{
  "num_hidden_layers": 12,
  "hidden_size": 192,
  "n_experts": 64,
  "experts_per_token": 2,
  "d_expert": 240,
  "d_shared_expert": 0,
  "hidden_act": "squared_relu",
  "moe_layers": [2, 3, 4, 5, 6, 7, 8, 9, 10, 11],
  "router_score": "softmax",
  "normalize_top_k": true,
  "routed_scale": 1.0,
  "balance_loss": 0.00429,
  "balance_bias": false,
  "router_cosine_scale": 14.0,
  "init_std_router": 0.0249,
  "lr_router": 0.00279,
  "vocab_size": 32768,
  "norm": "rmsnorm",
  "norm_eps": 1e-06,
  "tie_word_embeddings": "early",
  "optimizer": "muon_variant",
  "learning_rate": 0.00856,
  "beta1": 0.95,
  "max_grad_norm": 1.0,
  "batch_tokens": 65536,
  "max_seq_len": 512,
  "train_tokens": 301500000,
  "max_steps": 4601,
  "dataset": "wikipedia_en"
}
Below are experts of layer 4 (counted from 0) of a mixture-of-experts language model. Rows are named router (the router's row for the expert), down (a neuron's output weights, with its number) and show model dimensions 32-63. Each number is 500 + 50 x the weight over its row's rms, rounded and kept within 0 to 999. Numbers have three digits each.
After each expert's rows: "comes before" lists some tokens at least twice as common just after its tokens as in all text. This comes from a sample of Wikipedia text that the model never trained on. Tokens count by the router's weight.

# expert 10
router:515514526544434455521541551502477477501496516478502500507480421515375543517465506501550392544493
down0:492431506454531508430431564416564517525500479523445457474474448537524504517442515489416477530369
down1:535605526619472431481526603528534539437494471527395534503456461475549562577554535562552518481441
down2:534457429475479356577501530569583500560521546525498540479485498547474510506460458494362507503516
down3:386528607494507559475474521566457451490527498391502457468481575463476484513460445555528490530523
down4:511467524460528464596464439482499496548569477538507449585371575530501541567413508500532527487571
down5:471464571557457433505505446520436465435403448379454545434527531497501490562522487513565600439525
down6:476497591518448558568609522544491512502541526486472558535492538450559437483471434547542461555507
down7:547432526502436560449600567537472552463560508476543525506441488490392536621467519512417545514532
down8:543549571422508507469516531374515397524502498470517472476478539550388510465507502417571540470575
down9:449499495504560430449474590507477557576541599535520534546488485439478457506503518358548543529551
down10:453473532538499535455492549429521381451463541491442517500479427502434472441518516457415475424558
down11:509591449553562490444498477549503550481544643461474421451505429585617573465466570527517544526489
down12:559528537460576499499535475481520487447532470491442657538504525445583535538419599543523409532453
down13:497494500499589460467530510461541481431549606500502542519587472461454491481441481481619491562478
down14:561539489530487554508532665580557487455514551536430479477493499538447550523496511486512463477532
down15:493461584424396555535532560455501503493581562400497497579424464534461469427597480504521542438534
down16:570489433411558503531526594504487534496533413543435567482469468512496574462527532571446384486533
down17:489542499515443575477438556579508544522566469445521554514501520499459517594599539478571502542557
down18:500502497533474436510504416450476560466424413543430464374443508547466494574555530476489501438370
down19:493545481456566473516525624454529463439437437481453491453555520569431527440517525452457538509445
down20:554601517490567475558462518444449428574385460571491399499470450468499401530560523511483563477453
down21:445468485480513574570421490491598476548448580471492441484418518500500513503464483483465461485369
down22:543498483510504456506464518518521513449475491475512437590483494579582427469601516583509515547549
down23:376479547569561602511573552422530478487516382533519420485527445498510481521458529502431506481545
down24:476447472476465522572526459520628508548488503562498493430581547496470487547414526437429402471511
down25:560574470525510470587418506597487519540526406497531462464440449472461533547541424508508514532505
down26:440468458573514492538423478464487545545526466601553402444442529464508495442511391408516615440510
down27:469550541431594461434498400496511533532661503481510417515531516437495547524549564500496511515480
comes before: " The", " In", " He", " It", " \"", " This"

# expert 5
router:472501400561458490515468471466643513611435451532458585459512550539457505510496412519453603550461
down0:505525527545515521545539535563495498554563462555529523433579577552422472519573441550502660490529
down1:559526607601523467517565364465466494529540490514471566478550396576510483549481448405445439467492
down2:537585531443402555479403421533474519459438537503498443479409482513532519404432549467514503531415
down3:545539490458534517473561505501532500492458426486448612494523435475484491494479515447540452539419
down4:469500568433457505484460453420500498522614481476612583487504379481512515522472496483433494426466
down5:424506378467537583522476515522491500592499548426477578503532525497543480481477465492473574500614
down6:463535548525454542499534439499555498471485500498488489563593477517501511483494464408530531458481
down7:459468417432403549522509627459553457550528527498516506537512453424354561477508466425504574384413
down8:564500452542443530462495411431561490533579518531533500426441506484447407578512581440477525529459
down9:496530520510561400577458581503451498479495512574493477484556538375467501561441515453451498472572
down10:412506548528460538474514475497548435420542460479530528467486476544555499545559515533493392461516
down11:441482426534432503577457399457530412459447603491389474503448528516394495442378512488535500451545
down12:476435467494498533529475429476539471538568468537430411503448539513509553537575541445474440539456
down13:590579522536491454380516513606483500537466491463582553507487445463562483519520525496553447505478
down14:574514528523434571496468587559463466456527523475574589487513364448528574469479444507453517493435
down15:410525565501540349460512445474429548477435605444495478566599498502427454520494461450499459388507
down16:541528402569460550452520517541510451485486488401525503521455414490556533457489444515487517449587
down17:453523461580515461505525444420552425521560497472416526506472504479491418441416551533497475539537
down18:510521532557543445469506489484529531526573485470658446528457490489557450586547554521474505539443
down19:566549533612418531519388492569485539458460521443564546530551607440522487534573514534513549508493
down20:538468363463505526497543508581563512507511535539458515511536496553570570528485561539537427477584
down21:389519463434560534559510533399501551427524415477535444427462517498444554522485478422532527522560
down22:541540433452577487321535558590413458511534616556433483477495505463569487481588550621535455514486
down23:495497462477537457506408513480575549492452433501446488393537516509462497581484437586541512510488
down24:490441495397383528492543535542557422511604484573497537520503514406461466492493536423529483575479
down25:478539486489411507518599519481473419442502469394562498597462529494423542561513552476417529497489
down26:543585480492554460465502516555470493492534495452477464511499442560539550522589503500469517543599
down27:451531454464524468576512532472441479488455545553423478568489505490534417490461473516505505569587
comes before: " the", " a", " his", " their", " her", " him"

# expert 12
router:468474523470472484567532482520521506543539508460463501497544510548444553428461509605506474487512
down0:474565530417499537579478398490470550485495521482606518562617533517459530556478581548469468500466
down1:437464583536487450474549441461518535548499496503493483480534487451471425547399488481490514522493
down2:478468546446557477392455498541518439494519436467355468467533401537528433522561456525461499472534
down3:335515407524567467553481458472509451454433569527459463527478476481451577497475473493441570544544
down4:516473399496430538566587479473513526439522508560467516620497500479410476458507550481454457614502
down5:496362528489519462500492478529512486483471535511491453524487505480556500449517410577537634509498
down6:491581491474407468452556426475446474567419490583502544527585501491535535487567492495438476549535
down7:533508474550539436532434558486479503529451557505536542491515459418448468404445498430454533448482
down8:489505469532452477462410439466527514459544403558472565533518512548438538390542564434511498508422
down9:506507518461478552508478394635480528538482408480457438566483521528450530416498456513356560491544
down10:476513538545487506508444540574505531558517485422596567515511482435616390480598466560457514499531
down11:505510478540503434533575485540497539526487472476417501478494461492456476504480521489522466545502
down12:513480460516414544493523474496438602443469462426498518437478434516357478477512410459501475459438
down13:487559557497462546491384509493558452522451452396460429433552421544538616557544478473425487541428
down14:414600505487551552495462485496476526575485497434477446447502554548434468486496508450455581505522
down15:480506573532414478492526461463526471426515637471535486428457479523440430516521571490518482472500
down16:485517540538559456495498554558525541359491485490487522586487492581454496517469445510514512448476
down17:460529554484588520472521497478450527483437526451567516450539480482494545480498495490525444465451
down18:468520553475511520455436528574440511478481513499543527530408429511505514471416565490542578478576
down19:604539519423488522479412491456531458516500534490463578465525478555510455395531559500526443470541
down20:524553430516491459551462528414503504478472444462504487424447510493568497442536532477505437626481
down21:483447436492392473488386502558473475492497501520475448561491501550479443440539505488453420569564
down22:526466337415533517499406476570583515459463500415478570476579505525438476626565476543487465485528
down23:473486554461491530529496474466517598481534471433524587507447586540501484534387543528462520471564
down24:478504478500451561554490550544485480510513531483582523489415511538536520496510453545509439508499
down25:516521512508463500446467510529449391532547529501516523470588528501532487575538465544616605485473
down26:461559495555405553511463487434515508524492479484525503485455508433493499506524514475454487494451
down27:508467543475561484475507573510527466524502499449552579510539550493495527546461507442499492517581
comes before: " ", ":", " UTC", " United", " Animalia", "born"

# expert 11
router:560540558508564407593451543515457399490562498544467463594494443474502505486429499412517419508587
down0:542454429499511512528445475514532513478453604493511499462497608475570455416546511556437625459532
down1:578395545533481482520467543570490446598506467492462509435547503583507538480457532458495455480459
down2:498516552455471545538488526433437416517535558589483495554468443442491517469548479458469496536518
down3:515491428510461555565571420446473495552521554520477550416379558485466451524437395474453588618459
down4:453542481525530549599443514468497436483529526534515467513519595491539480537433598529466431438555
down5:479400480486574460461458540387525598572474482498409448496469431513509482474486446536459487501549
down6:508415426567528494477539575531481510427589510510521465479496454518486463444487436489432500470413
down7:478434512566488536549506490493412472502523580584528398580546602487419436378517540468499447504555
down8:559482614441533516543520518434578525498500402504571539420446466460468406436492478498536538461553
down9:518436489455491478458568535577563502434433498454509495429501541607540544436417571522504493413470
down10:415478496548522416462509413506498510541523481542543521478538468436492453523445475558422454449489
down11:543528429452482592476534538534578435566468454511453480545429524499550521502498525479553497437426
down12:501486549533504459490522545576441554487584451443481424466527564517562554495477469520406388632447
down13:498453519460441495510463484578498489503555497576489453536496453531473548451516516565511438575537
down14:544520494517582487513581524581487449450562515524437402521525519496451420564523475489525456451516
down15:389510547494499455492517527508443553489608441453544495550517402525511531504488436412489482535590
down16:401481437485497450466463604416555485583444566535442468460629510476509537683444532516577493579449
down17:413484525481454421512568456518465480528507539490452547444458492541396471461532411487533499553527
down18:476524539573471454532501528580396463442512387479500497497447562448457494584502506454602480512649
down19:467572495514533511537600428603490486476555449506363478479556476484562489548430428548492508513592
down20:510467474464484573465499593443624480519455505482492471483515509458451504448412400511472487445453
down21:470517491500561615507493460567484467530464445525523449558545592482495497578483533486458558522463
down22:452488486451491496454511416488498473502502428542439502450512579503439585532541430437455440453466
down23:589607520491478504463465578392490528540509418529548461452503462502432559545418472546564432450505
down24:411544421499466440607530471600485481573458535440530535430505629526572527448520418470489610540499
down25:505476502425488598519493431590481439520546515570411488641561555542523464439500563557511459549549
down26:537416526507604420541548461605527382498513480451475538495539553400488544567486512470391411486410
down27:499524508449512458505564507458435375470477500480566517476471517472521473487502517518351511489505
comes before: "0", "1", "2", "3", "201", "4"

# expert 20
router:512482488503480458468452476534496476584621543486365532502491462515340524447487492544524451606419
down0:497432418517558533561421572496426438533448491545518483498434521473525383447582510550481461562491
down1:426427492509441480595476461467633517503493572487565467415475490569395543515499552513580516558509
down2:491533481581490573442532514461402614508584491564538528577506577498531525411549520429620416475459
down3:484501463615583488568532360427474541521458590432488522506464526491465466501394483443464536471535
down4:488400433422405527516480479611469435510453490527456490587539407532464521547586475511537513503492
down5:416521500487528511445433533500451458506424495426443513453451436531543564498438518538463509577485
down6:506469528468453464529429477489458494445554402484495601582455494491503474523559556586519454402487
down7:499444430553564429453524512470493518504562542583658481520557552532398494457526510491495540441434
down8:490535422518416479517520568492563480533455383478548494471494543511570548489497433446460550529464
down9:554546471432492468532565452535541458402536492581457683490424559519448495528533497614473428381446
down10:540556521465519422469527440546518494482540447564578481500468516557459446573469538552527509459433
down11:488516499379509473576488467477440515502485544479511596451490440402469475534479464517502437553435
down12:478496446447465635492509463437500527569548484540446547401507544491465512499485461587487546533550
down13:533471564512502398540541641420526468503480413438584556507583542557478517487440540384467509587538
down14:595532502539552466494490507406473528563398523519376465552482487515466582507492615500465477424471
down15:366484524612390501436475529526551523501595603460515464492483428444503476508491465402440455448521
down16:466569512453458444474466458431591546541483452515483443494485532545518464570534435492444444401474
down17:518414539525394498599506510532477538489566486548492497428415586559559437457489583500502478525562
down18:461552498465433471486493540514496496543564559472547565505445538549480468457496524542483384559486
down19:515489456500430470539571492524540491486391509526464512485473540509386563532495544487520404437492
down20:468505513487455527546566486452455524497502496393476457447493464479471539510533551513464430525558
down21:567362526544602476435438464523547461483473500416481560464499486517432524533500489550493534485445
down22:469571395579483491517511598501532534498525439502552586516497449508463501592495487554440504532385
down23:523454520603491550456540498482475627500524555462533511519537537508493503464589473425513496485545
down24:599496487509476504608500537504487494444451408500499524596526448508561490498525454497435515525594
down25:506502519467491448519566500477668412471592538509477486562561468564498513493529509484568409463523
down26:586458541474490561520486506566401499409553514511482504540521490468425540456599456440533470508483
down27:479573480495448558316434485404459469500474565442574468432438504443439511550403505375506512591429
comes before: " ", "born", " A", " \"", " The", " W"

# expert 3
router:462480531515532493402526527493456549547522523445480482547455481478473466482437465476474489578494
down0:611526455515544420524472432492474555523568551450488469432483531509466570457547449539434448526432
down1:556604512537475455440530478553537569346493479438500494479571540469551413467609594436538413484537
down2:446519494448548521508466495577483567404525610493445433422469398485473492519524485564500565487449
down3:475501544589435438413549602466451547479514457499459568516572541532448467417409541447474456588524
down4:487471486582464520517483517454485473573493473461540471452410461435366449534533455546557493497464
down5:474495516529507547405542574492437538535460524572541489451477442547438524545400527485515559582555
down6:494460422494544489457471494597497467500522530425462484494460531462448470499495503514495504491446
down7:398492519563513580570541479530503544556415616457599450529529500477476488541505444475530405502538
down8:504479522442577488561489432393559574499514453496551489553404527542477483520447512503460537421481
down9:402511485396528467597426524579472496428573556511574529493496420476364502483509565480536513549404
down10:586586464543514401474568449471489486492427480528480468504444475411421483456496574539519533583445
down11:484446476550537535478523407482423487537512519456537502488527514477547519518454478520471448554596
down12:470486507419434558468457516494448461492450552504446514518448444501402525451444482457462514513501
down13:503478523502467518345437540479583391507515499549492471451478485333480447533456445631494597515477
down14:476563455494442557523609532519414402502462531458488586422435559429568485420513501478473467568428
down15:500499467425510478579528505464475531530405567492425451520433439514471464506412499476458466518487
down16:573513422457495521455323588513482537522534508524537491451472484521508435500472517479571519498456
down17:492520382466475482576447543537374561500557509595480490516578481458499480451458450561466523570360
down18:560609475462430532456498580528392523468527542358497589398544483480471511440521488543489470545500
down19:536431430429453497507453524472522579460474497513564434576548560468490555579511523522534497522555
down20:525515496535513496500529465485448483446593468522467646440456577521468530430470537462561502511427
down21:460474509512598512442487589436411540514485529540535564541577504461517467551468540518512463505473
down22:623491372460544542460404512463455554480508443531533469490513519453450547446555419433453524453561
down23:575527539457380400410456533458597516486519492491533421567449497419532502531453477585515482536523
down24:475507536543545645532463491572477559500530540560570558529519520471481511563564421534450449485466
down25:519513451428498496457521539564447496434568535553554559509516587505527516578493576463600513485499
down26:494537573496628435558447414483469545485479596614473484573514486455584525424470486494460530485540
down27:416468473420506507502529496479560491615505496543429495404428428504498451491481467460473458622510
comes before: "0", "1", "2", "3", "4", "6"

# expert 27
router:496457537495525466496548457511427450507562448393513479487458490419441554484530504482473546546660
down0:602571525424580473470537460520524464582435473481561487385469470498448541581497530427600523478587
down1:443506474513507518519484510466501511391544602534483516521441491529525511520481493504510531463438
down2:468491380477455430502550455440456505482494493503478509604586447432548458560470521514583519457494
down3:440567492487468476520533491412546465512497466490533556576532557517595554503479504533503510495559
down4:501516601494525449462625534592506502476437434465570506434528592547435507477480461563489447539569
down5:501457499535476498483513533488515610418444537583511553392473562499445438466503431512455454501410
down6:621558511501516463554556557616435445507511467472515464499529520428540507565554435443522486472462
down7:526577571540468450558548541467372540543537469458493552535437480536492596491545496493391499447443
down8:525437515531500496473469553472510487561440569397456430518519485551454498530507531506578372457407
down9:634401535635546478483478505506603481486444454429538538486560521417499508542538414494493563487494
down10:455477433564574472428429528483451587565447514509500507498457437438462464511470512565527525620478
down11:457457499517441482462488476472506546573588479525552427450485556523587444627462457457525442565504
down12:523479564442533562600588487462517468516470472574497441521509511509511496490492466506510522465534
down13:510501532494580423477556538601568496582520554425462529502477389561437453450474505473536477507494
down14:485453489556453475491619460534456451531468580518577477500457561510492549592544482474503477566468
down15:546451484423425459556474521489590452526546471539602474552512512498606421453552494529609488509533
down16:511544465510460573513424427510505497480405491511474475453485474575578524516439449504526489460533
down17:608487465590505494569477556519572537499564564517516501525517524536532487435400553477513456500454
down18:519434479567556473496478441524485548480447560475509488559475488503521452439558588459511497543400
down19:503539453475595517526485545597492540477427473478524532476451616451483502511454365462524475458518
down20:504461387444543512496493488524510454467546539489443507532558464476460501517483553504480472449531
down21:493613444398561528488515599448513560522552501476604488472518581458443578519485544566456438493577
down22:483546491462481473446476495538527408546473525521550472488434489522436481483564432518449507568564
down23:542500570499593389431549579478518455530437481456529522504568482554536440550446397489473520459477
down24:421534486469515389559443425456570538470500462486401460424503479524456512562508471454496537523590
down25:435507528535505522484501483592454501484564526477373396416463479547534494556471541383602479562445
down26:523483518542390551488579510488505585542481500497484401500574495545525511412544450408472446559525
down27:573527551486517501510529491543478459511534489445563518502483498551467489438480555532526529413418
comes before: "201", "202", "200", "199", "1", "198"

# expert 4
router:463497487522350473592505529546496492511479503495407471502487497413429528550502521498533475421392
down0:540504534486450440516533443568445545506570475519502525589519533487526478521504482490492537460415
down1:447505482476460412574478554558587526432408459522536606513443447483533535506577520505427508482475
down2:459493420462543476465491517511415543501481484512491578507468504522449583510438582563506478510536
down3:473508484556474472472480526537493470533441435536468506486523543582470471499533404416569576523532
down4:463522467518556506494481487527481410437482501423474464481562476405507529456585593572497469466543
down5:495541436475456546601454520420479481501588546546545496484433530503569488460451540494494517470610
down6:535535492541500409474478450520461490454603460516509405460587439559516415602509524518516544565555
down7:385492490466470415504542575518533494510524563539476467482349546426491570529487451543462470513444
down8:598579469548533530510459447522482525549592467499467525509417578479532499383520581506509491497380
down9:586449564614543492474504486514556465449464500468465555488545509448433571516375526441508468404527
down10:535612507465531422556440392466409561513429425528463489468556485525430531501520470587523460513504
down11:530395557431503584467441475539412508535446424513502495452483474427540478452512509433483483563573
down12:494504443518449470642578434605543471524599519633521523535509479496515547490522443588461461527521
down13:556495476485509448571430469490479519599504589565491437505449484519438550501507470497565498519618
down14:542559476476502479507524462521549564541527492595464508481497509454545459475442516485403559421469
down15:566587430453459586529521603559573517426573488599440551433563525540486501427491500512536509529462
down16:514407501509412537470489558629484473555439534527436427588387561458467512633566529606500475481485
down17:501488500391416488448508535510510499579509457439495460541482522448451499551528486522523441520590
down18:531447491501483439508472458482603548521463471379596427542529487479527556483464544633571590492471
down19:544474471532503510485444443407483497547448488540577505494419504530476499552500474521443505435518
down20:578428458524543549495610629520524533536564444541540476473440585581457530428533457478469558573580
down21:532446500475503610593512555475490508514549500452422436474587443490443530532538457543635454556523
down22:595461529491464457492537495517512419506513436581495588481429492495474482445509604496447470520434
down23:509545477571518458521477424574569433490514530461466550508599487558475557631551504507519479534485
down24:560518487525432575507487451502512609436577543459440512505605508460414456392593540527480538479398
down25:487500478457522532561444520457491508508527548589514457520555511454452421547552503453591538439468
down26:501498495538476450552595391513547537442540491514417434530454523436487550428464567401446468408565
down27:585448418559483518522398531557522512546545527497594509531441476495457435527489551579474523471515
comes before: " the", " a", " he", " it", " they", " his"

# expert 9
router:594468412467622476451542447534501509498406458461480451432424511533336471496418503515459432453456
down0:472488549532604458402436464488496467534580520530528561434538423579403522436525502521459504466431
down1:518549520507498444532523443436558474475379600455514559439465497588539567552554556488578437570470
down2:486450418442480460544496477466576556458450520406467456532482636492556472499513509507415553544546
down3:553488532414546502548582540458510522454595546531503489404527585420442483553500463526491528450499
down4:499484452505560552520422432515456393524586566489544449462385496500455570531519466523541491508461
down5:442567498470493481416565456423500481457550473511505508442521438519490465554432530534440509551495
down6:482487446516552453582539569458586500478485505495474481482473554511537493428464554449501562456528
down7:502392468466476583549519437571554559500481436416348460549463468441521471506593469471605555473456
down8:533463491548389554484543393433522483497476474399531490422563535486512428584546538462575454506614
down9:491519387518448538476430436555443536512436476543402514410496498559446533426403501471499526494387
down10:451495544550555483470532511546454498500359516542519502497433527509402562543466495462555466463486
down11:545514436453451517471449520536557493589535424475517471522573433450507449530488521488502522542414
down12:486535461467514474476477466555440522533494476502484567417556525534497491452446561522485553576450
down13:430420524454531475626512580535445479497525539564399492446538382564454492494474474482603541485568
down14:540553414386543536501467555497529451466515517435551448514524561518496458440507429495530451459478
down15:604515544586510479544518482559386576449484500475616553461508500491506531471603503375501572466528
down16:543523455573518531621504538534434438520524525557431520525455495525463520486494456431496403454567
down17:560580492522551489570574442541507489528461530536431548486567532547559476571486472537484477531432
down18:422512461601543514498529535559495486477425496429471548466460448469511537490488533515504497510587
down19:489440488441490515458595367468488520441511564545417543456487519530530457499527479408562458418434
down20:448470493523479415595431484499464613446559560584494505492504469517506487481569456470395520497460
down21:445527461544471418604461567479528480538480445576461427523534538460487518504472478492566538536428
down22:459445484504522532455462482499501504498478517507478460519549519489552503568469528492469624534540
down23:473486516477467433487423550610469489550443509494450485508508469485496483471520523560449591447430
down24:525474566566492542450485476549432424408456567475553481386538500435414479569562460470510522502497
down25:492470474448561492446506520534462492538472477536494483470526503497590512486477421407459545484529
down26:498565512624486456492453385478507516551486415494590537486619523547509465501450457504486513593512
down27:490456565416467444479469542495549452516533495542475536385580459575429409474492422553478547451454
comes before: "-", "==", "===", "The", "|", "In"

# expert 55
router:560510511541512565475525509575497576557449476497483539402471508511330560519391488481465512575470
down0:436518406513389506556492494531524504496519484507535489557502477516488532442561449504548557513515
down1:521465578503570494536493554496441477485537444474492487540619449458521532522511475497428504537522
down2:485415458506545482576437519406536470543494500597600462477514471454531581463586521501525436511677
down3:554587480477424402630436452480484511432520577508622489426499567579592547503419409492528453446564
down4:575498577486446563512469459567537442505517540465551536502526489458505466523511429596556529512505
down5:450455584450504461487473553490488508621526495428475445497527625454453538492534514532449600424451
down6:432491473437567492520497521426552578377517415482503450547524502501403493466507523524522510407445
down7:513451590510630533562488516453475546483477546504439525500528573504368564500551463574509484493553
down8:435521544460456510533597592480516521540478510469528651529486452422473490551574459542571592446486
down9:566444529521509491468556504486406512431436449573504468507548469471457464472506487560451533535482
down10:451521432448465550492544519563547533438451432533486565546553559446515549387473486510501482502538
down11:541467456450592437503512502465525445563514369502453473442498474489510456485592540546481528483503
down12:546473587490513520453507564579536543462517480556478498535560570511576484427515515511472511493530
down13:494465478490562561543520603589548486507528517484513538550479443458476578512532449583435520504533
down14:389483422559555458455506552506492531500591414462514564535618478531459496483508500500590496576483
down15:502551401472470409427479589477445533430543516542523465511503565440506478454457500511547501582491
down16:498411525585442474459404535574546490503522535525558410444406576532560554660483538472604530476513
down17:530466443465490399524567527536560501574458467599522585510466513506436574515543521546517471483493
down18:509498591463573522413506471493521599477470507470589510517541512529499511440631452468571472550534
down19:462501469486540533368472521600499406532485467582509386526574456466554463500485512514492397467476
down20:540509583480455533514495496541553478597472532465552367557476594486514450491413580516448561487473
down21:510445540523512516554500498517616506478487495505499460510442473466407554431556558450517481525496
down22:451548439556520494559503532498500572516543499501555536484498488508497516474486481490602474502553
down23:553542525570474475531540417383480502511455546385509521502438548475468553495552469575472519538519
down24:478567453551554418496482537539573591477607526557485486448483552483462461522548486448480476454492
down25:464425495491534462551586460552522468434508513566515572476617486432503512487485489497449449496446
down26:526517466493471520612582488472513457471614464456532499571545473509532554480496417545452546577544
down27:472499501551468630514453479515522441475615469488475479528571502520538503520433545484511421518479
comes before: " |", ".", "–", ",", ";", " |\n"

# expert 41
router:522475568462587482473504481391401495558518441450567455582433460570433496527475495508443571474456
down0:488465510581475456456534442505523459403504465499566435596545447548455561459419494552479450508494
down1:528484463469444501525452425459477536454458484506425538448567562466541518509569626453512540454470
down2:604442392559472480564495542434458450522488503422453543423515465496570503421448551427565506586396
down3:508542488559497526392512442470448498508424385538506446514559535446577453451441546596487496438467
down4:445500436522539505525505525464508583482484500562577505525429517466535478428482492430481467557423
down5:452478572528578530499532443478484483517520490508481454498433510490404454473501534417446460428461
down6:478443509531513536535510499454485471540580552430556514554489564567467440499530387474497403476617
down7:382526515566537511453520532549523533534526526504502526463561592479454485522400510432497535658437
down8:500551407475506452448456472499510440506442481496518452501427457495467399624489446529416515445442
down9:411490473623497545500439524454544507615537621476459547569480531547415621525478486451492486478506
down10:517525472503433500591551497477522410498589478488434512400486447534398504508466425520480537520504
down11:486457472531499480578499444452438476518490564480517467512493503498576515529500484506580482496523
down12:483473513545500501612538528531453489565485539508467565471469430574524455516469588495565452466520
down13:492467547561546566488505542519506509552512441501511504557483518628511493472493537536476406510436
down14:533490514464537514456465473440403419480479413587448462474473433501470544478497570431542529537510
down15:443479447424470412581527527481541461501495486553529426573576507511566466545498531555440507456484
down16:538554551473511536451451541491423483524487521479495494650451442488445558505429569487483587595543
down17:485549467465501465520537563557483537477435554474500517574539582504569534480448502460421578545484
down18:571455437498484569504572528454489459517511535405548545442407503579517470407460536481498471554459
down19:421503557477494499395500441545588611526518481525515481535531452527512486457479491507508540593503
down20:473560531528409438551562525490548436491520538519419528535543472487431520477526464497457529530508
down21:555628453563557528408447465559487469557503456429624458435487543538517513543483532459517553496532
down22:643464517558478495522498534557527461469404615457469435460462538459415493515449473515533521476509
down23:497483450551461465542437536520496460452528416504550513344488386575513493476495536486472505525450
down24:512534541503451506473518501545493463501568397449527561466503466503428579572469516469509554507501
down25:586440516521540590506504527608593509528539406506524434521514519596481538506499438513499545432542
down26:519518519402505404490513487564502438528479428480400552528478488562475521558476486504481466372418
down27:503522525505525526535519491502548508429496452535444517599445396562532539525464470366464526587444
comes before: "|", " ", "-", " Total", "|---|---|---|\n", "|---|---|---|---|---|---|\n"

# expert 13
router:514489494519582418518528507485531499498452533390503523482522404499359579482409541501488453506548
down0:456556556514468549567509409531448517481516460514591436507502606574400492420520530437511452524635
down1:530542481420464447492480467577476535598558468568517521522435451514514480440522568538583500413458
down2:508482511433452514529609502499444459476589519557615515490525476506368454546491591515490538455475
down3:472552585525593441478511496578542402388426507535512534414501391468493398482480549478403567527501
down4:500467539489536535539526489576413432595536505527592563447537473417488546495460547506429480435496
down5:406526459562551567459516556541422440517471490526380494503514532505512501473599448553482534475435
down6:485497531389486541543449484479474558531591492561544458588510462515536454509497481453461504529420
down7:500485434396480507551505461532526487517495526478464558473584535422561515544574501570452495555447
down8:551563448513505484491555536419464415508542561473452565492501524503452370480494508522511564520509
down9:464547461397592473489528530433475437433509465456517436432455573482549407505421412382444535468468
down10:468527455567442443501572487528447487542558547511530414474543558388429585572511472451469504560523
down11:498575571423471516453533512536471435480423518494514569443550479491495503439570543493514557429553
down12:442482443581454519511557497491460468554587505571585564526446437500466495544559566495494385480556
down13:386485459562513494504443538546469494539517487490558587443517428512515508478567477414581452531512
down14:556457476509510502491500478554587584481425466564481494531500495457465494569420480520576479484495
down15:440481438527553577540546519562544446518481465427511556484493574519520516499574452515421506480516
down16:453553472497553509425550507424565550522562478558468541488572463430501517423592453525482501525434
down17:513448516491538528502588506496529502526487513443452522475549507408556551484456498533522505445553
down18:504552514441476551532494431455523561489566483497478465563547516514449531473506429554452426585469
down19:557616477487460549553455523541456415569468495443407461464429438470456507460479481468488555469524
down20:480510515475565466512521455541447509499537490481518445583526511543468626542502548448615534511366
down21:561391450535489461501661421516521467479535481510472413496458459559493548433556486596473476487459
down22:444521494471495516550543466545508494491450458488587487466580560502510558472457535440592493505443
down23:538512452491566497462500596518506541558592458480472508558523475373552494476558414540446575563501
down24:414605463441453422552468540462432503517519561488543443511531495479569502501476540515524502503555
down25:454519533459503571474443508433535448511587492505529459481502524468444411481600554510450532436540
down26:532455541417473528549432527498510555530353488576501428450484488438456477550542466541602454512440
down27:497490496492495507473517466474449577541490499455574432460457477469502538538474457498526364463444
comes before: "-", "|", " /", "\n", " Born", " Location"